Weights of a small mixture-of-experts language model, trained from scratch on English Wikipedia.
Training: a variant of Adam for the experts, 520M tokens, 8282 steps.
Below are experts of layer 2 (counted from 0) of a mixture-of-experts language model. Rows are named router (the router's row for the expert), gate (a neuron's input weights, with its number), up (a neuron's input weights, with its number), down (a neuron's output weights, with its number) and show model dimensions 0-255. Each number is 500 + 50 x the weight over its row's rms, rounded and kept within 0 to 999. Numbers have three digits each.
Before each expert's rows: a language model's description of what the expert responds to; "mostly gets" lists some tokens that are sent to it at least half of the time. This comes from a sample of Wikipedia text that the model never trained on.

# expert 1
It responds to: Table cell separators. Pipe separators and blank cells in wiki tables, especially after a name or entry, as in election, episode and results tables.
mostly gets: " Candidate", " Chevrolet", " —;", " Nominated", " Constable", " Late"
router:555538520460429496499473483578551410524477558465524470482522460490547558558497442443497509534442461379464363456576479527466468497487454543609549458456485515483558513505563513508477431556412529532542589431371469468554431449480498468510488467487526413503500476519543394538441528526590478521482535470555546567482512576595517534555504581484555477498502543517542560522482419450511534525571519472440636481427447492566466469466505537469490582450518444546462466423491491475447437484577512499446405490594414593480484466491607463574521531423568504535539453501385558473497505498495421421529484484449544489494501612499527477534447438388539524533458430412501421492551495468553486489571415506489421516518497471594553504449457542409496586432458495474433443453501513484458525493420479
gate1:520510494544577536479458614528464519503428502533543439476507459501476423538411562468445621486525488519583493444468534530496543388531529545608556536537535423424518462476462527410611492558479551496485492588495500495515520510498535435606484550501565524440481548523545438426554447492561447512416398496418518391431506427536494468474450492500549516492423420595557467624460415523466523514505435526493474551475485561531455550429554547461481465450386591504486513506483487510501475532500541393446536546467474528416495473575465530532534526540462552503471465485446475485514495402537598417557547525485520527616456585497516531528511464496527541401468508437566508478498419629505445552445538556520541542482599532550588479541458553442518539541452468447520462495499509524572424539514436
up1:499469499508429469582551392432501475488543581457438429530476505554478501451499459564472575487597494464442406537477561485529414595486472554463555516519427578519532468518610486578498478448520509573653480382495475516528476480559510514452457365532428484527511513428478536492467519568476468435574438458517503524513530501508524479523514503412484444506625537431531598492503578495576463357505500463468467435602490479470543643649447503501456474563548495527490506472524440463484467548476509532493525455559509522516446473563520498473487488501518507470534579516431502452530465452527466469592402489485489499468590521531423577525500551516534474507601489555462592544461511387457524485488429412491514458523470483548389507439569529559508496488523486543548457514464492486419592460516523
down1:446513457500334556540521526447480432515477434523499506501393475516437491505483562446452485357540441548571484403431494488555534403411469582562594519459506504501481495519555581438522464559534505555499530487529569518453472515514486540510501458451485510470526485471450384416536480574468483436454450440478495515497485592477557499542560493547445574423459398497414387535508484487551547519489484404523560478551529574473533482565508522491524539546507591496526547520593514528461524615541622490385455489409487457504461448607511449531419470529521517481461426602446596523543494436527506515529430502456567504578508544465516506487459485545561501444484528502444524483521492472514472475527472452553395564493450595531475498440588523443590494420467502522601459579465484490514476554496515
gate2:483521474523468514565547610576536497570521498518503468510452534507501607474479541569580515464525485522489510590518566544411500403487457521543592524448479507560508494503522438571564495492454575495449470488468544491509560470500517594487418422547452593510405539544565522559525458562484470536481515496435462561465517477594507505500537540508477537567475484552552471559418555487430487479392485515552530398557502440372482500535543530463616551549444517519603571449506544494531412435504537535443471515459500417485494501492574473561463494516609481441445518451420490545597538410549449462472594545443429551461526528582464486531554503419583537553456453481490496468494501529596440487465474560513621516538468462565636541536504554467494558515463485503469476543447560659482510494447479
up2:514567471467452461452592538482507464505458395503586490511488441635497430520452563467531527555502509571497460512528475558463539487653419560437496541486524501485541524490522460402476498503494439514556460503482424479595496495554535451615464521474537448493530521487575445479484514447505501497480415559504412398495425383537542624582486543523534486563460478564493465488583560419581497517368525560441532469503485514521506505503562459439558519429470546416548567549549529543615460407477501538523483622441480515486607590512488442444436474523501475461526537497491422515465510535520524520453458523612401463558552581526478614477456464519584522512508566473437419412420485473486557488463513495575555506492557501457488472511534542541456514516434490586514443526504461444510535502498490
down2:621450516587469485447543540543490428535485575462532520477524429497441535505499574493578442466465450410532443457580534378526467402486511475489529470507485454437467556502518483530415434551476511558451495439504486457431466507482481422444531461539500464521416499577593474484512514512479476494417523566533510422534546545483486488528582528389432546468529539507480494416522427477497624537557575532438513422460481517494494488429490537435510575434610474532448442515507586454427451444493506472486391489569455510544442559521540447621434474432530615517443468495530573533509437542556459449550485518538522458479579446391470463482516457562549456512355481499552491393483457570486458518554559519488497490448544473482494540518508497484550481506559394449497479547508445580363563500504492

# expert 55
It responds to: Organization name parts. Later words of competition, team and institution names, such as Pan American, Commonwealth Games, Cup, League, University.
mostly gets: " Cup", " season", " Championship", " Tour", " American", " Island"
router:481476437566522446590446511432430530499396551466478427492479479410549472637609494509431556427498529501542473445429468461461514554485439496447535525507508514528512435484580441560538583386538470583513468459566449547558578433454433506501420592556542535447499465454534572543475465531450544535440515457426535572514531541546457491477390498564455520457508460515504521418408535525487518619538436486512432527533466520469567580524468481515531462570625595499421531499558422476524517483494495499495572534507434457556517532543527526440578554490543436536538524440501560544517412536449472510526462466512437473555537427522518566446506544575575555451524601512515482572432533508549541500465415504513480540437624521500490441456439478523431498491612477459506491451456537555475405534555500
gate3:547499585399560495492595472472511423514515411463527480435494562467435418464443515400391533439513517511462535439541465484384556403475478536483395490442455529438582549482538502453503429539458346442594438521448551538518501540513459464510526537488607452534551585456487456540527482507416513550561491506487433502556379451516496498436545513562618431484549442462486523491445436418416495562533500481496538597499492482545527684562546556489514510510545546468504479489540582457525519390472509484465494530505484479563547504423473530467530523426501540482457592467505534475517498448441529544510532540514513560525552515503491430560489504552592516517517517514571502472535492465515492616444391506520499492492547543552496475481475475379498569437520495512545548456524478452553469553478389
up3:550499479456547560501502481505527530474489513484484472468495461525474519450516452475431435485414509540554440656559489542512505515487531518495506491537409468488590506504413379539534470566510452500451504599522460387514452495501499391501534473475429470449551485510464440569537550534474393502492522453406592435491429481418475500542539555517514479460550430406520548427545513413483541553394495501492544581516499461400507500496455485572536601488603476368431505514482432526493474467537526489464559622527601534476481462501532530443389504489411474566485563525604497462488604476547555436442572467420423491514494547522429528523478352529540531520520508473522476515436433490515501493442549550461494516518462527456444507513508451469492506474535514639502479454470493350522521472557525
down3:479554533506416456488531588415453445489596463598525504557502507551522609534519527502568513475548530541415468628387462507469547433444505549547493424481496508487477399468502545540513493534523510505540424482505516574533493568490565453505539447530447425380485404459472501541472516466460545505461436505440494472565518454571511398430478516573461496490575530491436508605454570465489423506467498507503505443473544459405563481423501444565465443610539552505522484457566529488514548451550494455458492494454500554475552520545566433421481575548518544458531510472497489510452468576509551504513449519531485540555486601571444489490420499420465496406562450528514424641559499454553515456563396549503456517494506472527502504451387449421485530393500446503487411485471531468519471616549397
gate4:549463561554454534413534461532524498531457488452501440541563441583499493456504538456544542506479542483542491486607469490458411582515535456483536589469483462531574563540491518534513520486523525499479533469393457483490475469544417478485528503549509425467527488514504534631545493553469501542405607562569514507538576482524551513501631424514479557463423458532549450448585479559434505519421609611396535577532448556487441462547460508545458539487540421437477524443617501540550542560454516440476500483528509465505530535527532494476591443454536427486453555501551461430573487430503567500472453412472531447518517436509490517474459506457546519525515542409488499566602516546441568606449453542456475507496533518454559509531442443463485536573433587423356465591468527469534468437591414
up4:491474549450532564520552499521451620558488467455460536541437534449518594616524499462391414473533450460487415523505480511465511490604432485463474549404532456567410452551540507550582457452509524432508512552468477574468491387555506540511528531465491552531494548473413447429487433561521555485430518530429435510441345471558516439447462484510436572477581515434478475461464473483408585549564472475538451447477507496488514546480511488626561449509466452501469491564506580380505538566458521503493531466497569503579461517408558593431508417511474555446514435495535449500417410536500516509486553547528507476563549520493451543538531454512444390558519465519416482495431473488511424491540558499479438484448580496473462411459483435480536503500527531492425536491380424451523516518464586
down4:473462536496494538606451487536419547549488538476478524543462576507425498515415528505516511526440505534481484480504479537514497556573479460555552467454440538472400454452462451345542409507516559498596503507482573561496497481379584625542489378475433548526474478438509466523449449490605403480527388460508534465475406497519421529449521431501558483491509548508482517560565457424604408395574472456474427397556569451420562445448507542576447469480550510506578533494433514411464481482582448388505496448511487454548554429376513489516483560488381444492446532512474448521489515440553506523437569511544468488497518570577497545536560512496450417480486493540512494507590493464523435505457482554560484493494516453501487448455559455632495521499507456513495507508459493498531551516510551

# expert 14
It responds to: Months after in. Month names and date digits after "in" or "from" in prose dates, as in "In March 2024", "Born: 18 January".
mostly gets: " September", " January", " June", " February", " May", " December"
router:387540443490578504381434408559567442414527568554471402442544475515470476448484373448547487466438475513562522556454444453580537491432424398496478460472517485540542544559445545582464457522434544477430391489505505521588568495486476506409551580517543523552423540525534475492524424509495549561490534491450547543520552475607414459440459550521539441528541418504580432464493436458419533497531546474510467503475511515551489441436576501457504477483398546565520480483530545434401396512453470481455471456551468488568509542457502403543473560599457477544407490576431551464470417467522466471528501449475576554466518514578596505507480568468553578539395411478466445453482474460527443514547520435476454496508465500456455547459484496549479491471481464424453503561431509471530488513521553
gate0:525599513532468513421501550505514473449553569432568455461468484526528533496569526584458484430511425540469438521494517515517691499508482478614553491430448570612512491457552459523507475564452415530506379475472400483462467529483433526523567527526521478385525498541439409492533420510486447484410515461448486428465448591536584532419461500543607458544498502582478525394588456488520523534496543499433562519532453491559475521503510539528427477561488514468477516472476423510519369511452532505481446593428428547485457493399533473513490518532478556533483453491473453517598478484508478496485496564432575490517470580484510509528437490584560525445546483527477480494488459511406464568597496572454486649453479571536492493507484483510484462413410426561505459468562472470496416473436498
up0:542468584544479483584487508531461467474528594509523574458506507470575418405511520490429528411526438621535445576507448568608453559469554447525606451522482490569503545462483397484423500554493551481502494525545414436522461661474558504484509513439510495462355566504491514469483475469451550431482513445476451425558492338459422448477454556543522462477540511537387473488463465523487483497522564565574478543444495455460555489633510470488537475582479417448479504463623476539455532416530474612569490433543461483514538535540505531432560448531460507500483450506466595502483463498452465452463501536451465488492491469484501495463493533535487570448572419580413509507513477551531542441489438453525515459469478479472482446511456465483581518507485518602609509531598526501480508414478498
down0:490507468519500574450461581545433580358395411511477431500549500480532510412585449495522496502507458509579525532515490446509447587518491509502495493469491484516475463465550499455466556481527488519467427409510594417524586463534477437469488578485567580491497445478551596442415493499494559554558512474542480491467493609497548503532411487604502480447444477469466481413449481537484562566464529530554600497504460469482453496419426522373458494501451561514591466428536450510553479547499481488512562463542449467542590504555558484399550497526473550574480507382484541452497451543416478489518515446465506496503465441580601509563457466467521519607439456563450556475500442525480510433518548516473546543540552547463500582572542456528529479421491543458574472649505554515487587523393590
gate1:486559516418533483463595477497487494476489513502509482515471551505512444522520530497457476483490462456448447455524525509516586483504431501482487509519451512565550456602546539571505488495643520408421576502506410486479418459504394521477533488475521616495485525561582508503621521520411411525516576479496516445481540507533554469517565585555392466509461486460587617449498429470462505543462481506465505510482500563471459419449448526445557498353540512575407573457446527520568479478492634571530550441563489484451451521562500515490501426443559530507463515502613450477521472519485423515489486499470442510447494500542502446545452522523451464420513499471551426605515478470544473533506472478366409552500519551454504527534437451552542436556544489462492408470423495523471461556458309
up1:558535525529507493528469517382437472474521531515457580517435487466396661458475500557459501402512490493410509522545519552575484510420550458428520477413581543513482528414527482456475489552459471491556438491500489538450459514596571544495488518529482387488456529503530478536408522571550478454540470491510453458530456469504566643582480424414555493437480545515427422570522536457572519433455538540468508508479482440487520513552584506582488541573534449495492445559500516481466515560565404469439484523456547494540524558506480541431515531575470488358532454461423503585429457561521470458487516573522485540534501524447434589426431483552525504516574514519475506379444506550495459490549496447561518484439480451589562478532533626502499552466520498553517499495579619461516518425522614
down1:525445505528525572464450395400388548390508582520499491542417488493469560407533494523475503523493535522608556557504565460560584483451517515398514564507444511508551533543496516504479492421496576553501502554520479550470541578605441497486547417452494569514527529528497519392451452492492544539473441466493574573514541512509506493530493518493398489528516599542485460397550508389458514468479492456464479545470469557512594500509657519437566502509549468537437454458482560358507516475460534462547447471539530473598544508473401514600446407491524498454478483480478507542491423398514496414477535461494539465431455379526550415408472545441489534583463480464543414503461385530431488500480494478466475468489451487503442563465418489555532456574436564525527479561487490514443521501509532